Experts of a small language model: vocabulary 8192, 80 GELU neurons an expert.
Below are experts of layer 2 (counted from 0) of a mixture-of-experts language model. Rows are named router (the router's row for the expert), up (a neuron's input weights, with its number) and show model dimensions 80-159. Each number is 500 + 50 x the weight over its row's rms, rounded and kept within 0 to 999. Numbers have three digits each.
Before each expert's rows: a language model's description of what the expert responds to; "gets" lists some tokens that make up at least twice as much of what it gets as of all text. This comes from a sample of Wikipedia text that the model never trained on. Tokens count by the router's weight.

# expert 23
It responds to: Final syllable pieces of non-English, especially Indian, Arabic and Japanese, names and places, such as Madh-ya, Suh-ani, Mano-j, Mal-ta.
gets: "a", "i", "ar", "o", "an", "u"
router:454443444464440456510541503491467521590450474593533566588477545428484499488568474448485488497448611564458477509649459584573443572545455433522540562491519547515540519562483485487484453550482516528573408547439415460569410453426509546516539488
up0:529494519524497449496486497468495446501467453513480519522501439497466501499482546431517462494558463519517481542519475507478430504505512505497486513485497516553569482527545475545549508438543490470498536481564530506467565493462539516485510450

# expert 26
It responds to: Forms of be and have (is, was, were, been), also, as, not, and -ly endings finishing adverbs like certainly, originally, distinctly.
gets: " is", " was", " be", "ly", " as", " are"
router:509502556447422545539509558478512454478512482548523483487525460473482554446487520516567428509479462527538548552448467472509450585455415530474466464475515521424495500451470475641491512440460549479473510454513564483582414503486475530568584505
up0:529444475533514504512439502583489445469462624462484462580517499462550467447473541586525486488461400497569460431487519458560501503483417466477562435498542452605384481469466509403537532465509479482448482522451519534497483487461462540476494391

# expert 44
It responds to: First letters of personal names in credits and lists, like the E in Esposito or Emerton, plus he, she, was.
gets: " B", " A", " was", " E", " D", " \""
router:476543458425473493530448473454617507522558526520483434490506493480560489501462481522471537489618501506557532441448503502481414480455527574514491490583490532454541488514588517537458550555541506525422534499544418518516488565419574428472572582
up0:514532575527415517493487466494508515528474538585450497464546393399421490460495490494567564444528531508383473428477525541494528482496477486530522521535525558561494488470462467419517571580454473496478506507509477506515486446558569510534541510

# expert 35
It responds to: Endings and pieces of English names and places, such as Wolver-ton, Chelms-ford, Ut-ley, plus common names like John, William, York.
gets: "on", "ton", "ley", "ey", "5", "ford"
router:455470494493479380395466442506559486589501402521485562475465489525500535522445490528490502388515460496477413437467568594562519420461504507488500451383540482477423518507446472453494468486393495524489423487592568567483562524532553520468580389
up0:498449539534566489500522495464441449532548571553475483492496498484541492431440486487454500491533454472548567512529524535508453429525546519503482437451519468437309457418456505519466515454480452503553533467539500500479500545584343522476491511

# expert 20
It responds to: Word pieces like th, ath, oth inside names such as Cynthia, Perth, Fourth, plus commas and the in list text.
gets: ",", "th", "|", " The", "at", " the"
router:494564495577580525488474466490443536547533499458374473488470529538581505392534555500513492555411456474397517493530465508516473443483573508585450553573498435452600515558541519491435517492429489502521496508435442461579571563470516492511478513
up0:538557491424492475506463633456505450506527532488549454421516445590456493500507503494569474529463550512496510522466499445499400494473432561531541480502562448536488483509529580499433498403543497440434453503454483488577525424498523543536521476

# expert 39
It responds to: Digits 2–9 ending or inside years, times, coordinates and table figures, such as 1963, 5:53 and 43°58′37″.
gets: "3", "5", "4", "6", "7", "8"
router:432464579472505530566514501502479502477536493495561533478547565417560433497556491510458476460478463490487458520568467541512494616530379505529536531430462469481512494455448552395499458555449417542467548516515554469546508411524570476479601487
up0:465469485379486399618556456502488541516468544429462460468427497565450493544534509522388462462494521501577447537550498572504491557619501442420450427507472509539443464531490323548457524465565486435423484509317514537501535574488445510490510532

# expert 41
It responds to: Forms of be such as was, is, were, been, open parentheses, and words like back, head, play starting compounds such as headquartered.
gets: " (", " was", " is", " \"", " were", " back"
router:514516507444457465472580418437485545478578445525395494432557539542397507545445547440458498479513467539541401548502553481490450471516530510321510480499504487427436520451480455592413454471527522452468396485591488517454458567473463559572487502
up0:537525488411478486392417521404455527447506487551440503479484554483457470575560498419523380481572509421496562563578527536543489535526508432431511483484513517472447493429482536593558500532431498535491496463506592550477545520398529422376510512

# expert 27
It responds to: Commas, colons, semicolons and list hyphens ending a phrase, such as a colon before a book subtitle, the comma after who, or Clade:.
gets: ",", "-", ":", "|", " |", "),"
router:435506456455457544385506446607528466480530431512501430488448476482579503509534531478538502571500463472567528543551534512459426554503495470502465548501556467546583536522552475483442476540540450525480423487408524496466496435474486589510547535
up0:504453459481437504525588631523494396538448517575446569516535342516487522454559580482392548427468512456460520528501541469515635496481494517493255498425502424445414490495597450463535472478509399561501523485512398559491515520541518478507549531

# expert 29
It responds to: Unit abbreviations and coordinates in geography and species text, plus inner word pieces, such as km, mi, ft, overl-ap, tul-ip.
gets: "s", ")", "i", "ia", "us", "m"
router:460356533488572469491589600455467503440572454641394455435459487480490492566509464523423466437476488420458442463520516531492586625493485532396543517471404502529439507587467478542551512585498517563612511532503525521547521508454486533451539508
up0:502517492523465478431481584567595479510461448477545454485494537591482490501528514518522543459467416491511543530397489514527446499512543545381485507467540599470622473524537601517505454510486475463442696483473445520451449498461520478557454470

# expert 3
It responds to: Dashes, commas, periods, slashes and minus signs inside numeric table data, such as scores 55–42, thousands 1,134 and decimals 21.9.
gets: "–", ",", " ", "/", ".", "-"
router:489587528553481581430586494512450540427495456566427457539397463527516451428474495449500537387460551517397458532522463416540433555468554477465400485439481479446473482422529509510505464573605367586475464453515417532588490472505532401465548500
up0:525494505511551552525528550484486499572506511529496541454467458397424488556478512461460456424496519428555520474579406489469515467438510518505410516472502513486686392517476512499522557504521502517463364459472485584496610486502391477493429520

# expert 45
It responds to: Plural suffix pieces closing nouns, such as -s, -es, -ers, -els, -ions, as in Colonels, channels, vessels, Models.
gets: "s", "es", "ers", "ors", "as", "ins"
router:510509555473514565528419580402586515534549462494478506498586542497529569558453509466568542436566567531497487498545524515517526460390450528421450556517548546546521510537462591518574546493498537502519568522465558468443510434557449529510448462
up0:477536516389552460458497527525441478594621447538479538461569552484587469477504500479510452417501430472446490485464596499521438407505516505544485427436567433528579483458503542534450550537473462446501469456472469530479565550534506556492539401

# expert 40
It responds to: Middle and ending pieces of long or foreign words, such as the an in ethanol, -ology, -ological, and -ter in pottery.
gets: "en", "er", "an", "ian", "y", "ic"
router:574569471477538441403539503502535369505505530565517452477560444424464442558585464537411554472558487525546436519490520547501386466544448512496493398517536512499537522461433523480523487420495530467535481583421553546486409487591458474446587474
up0:593520521470576525502548482444586454542521520576518448478578485506439550422616419445445457457465465409518470539412447584522430533525484422466532439463501549510486453477562540480494449497565512528496443471522442595484538513527470445472484490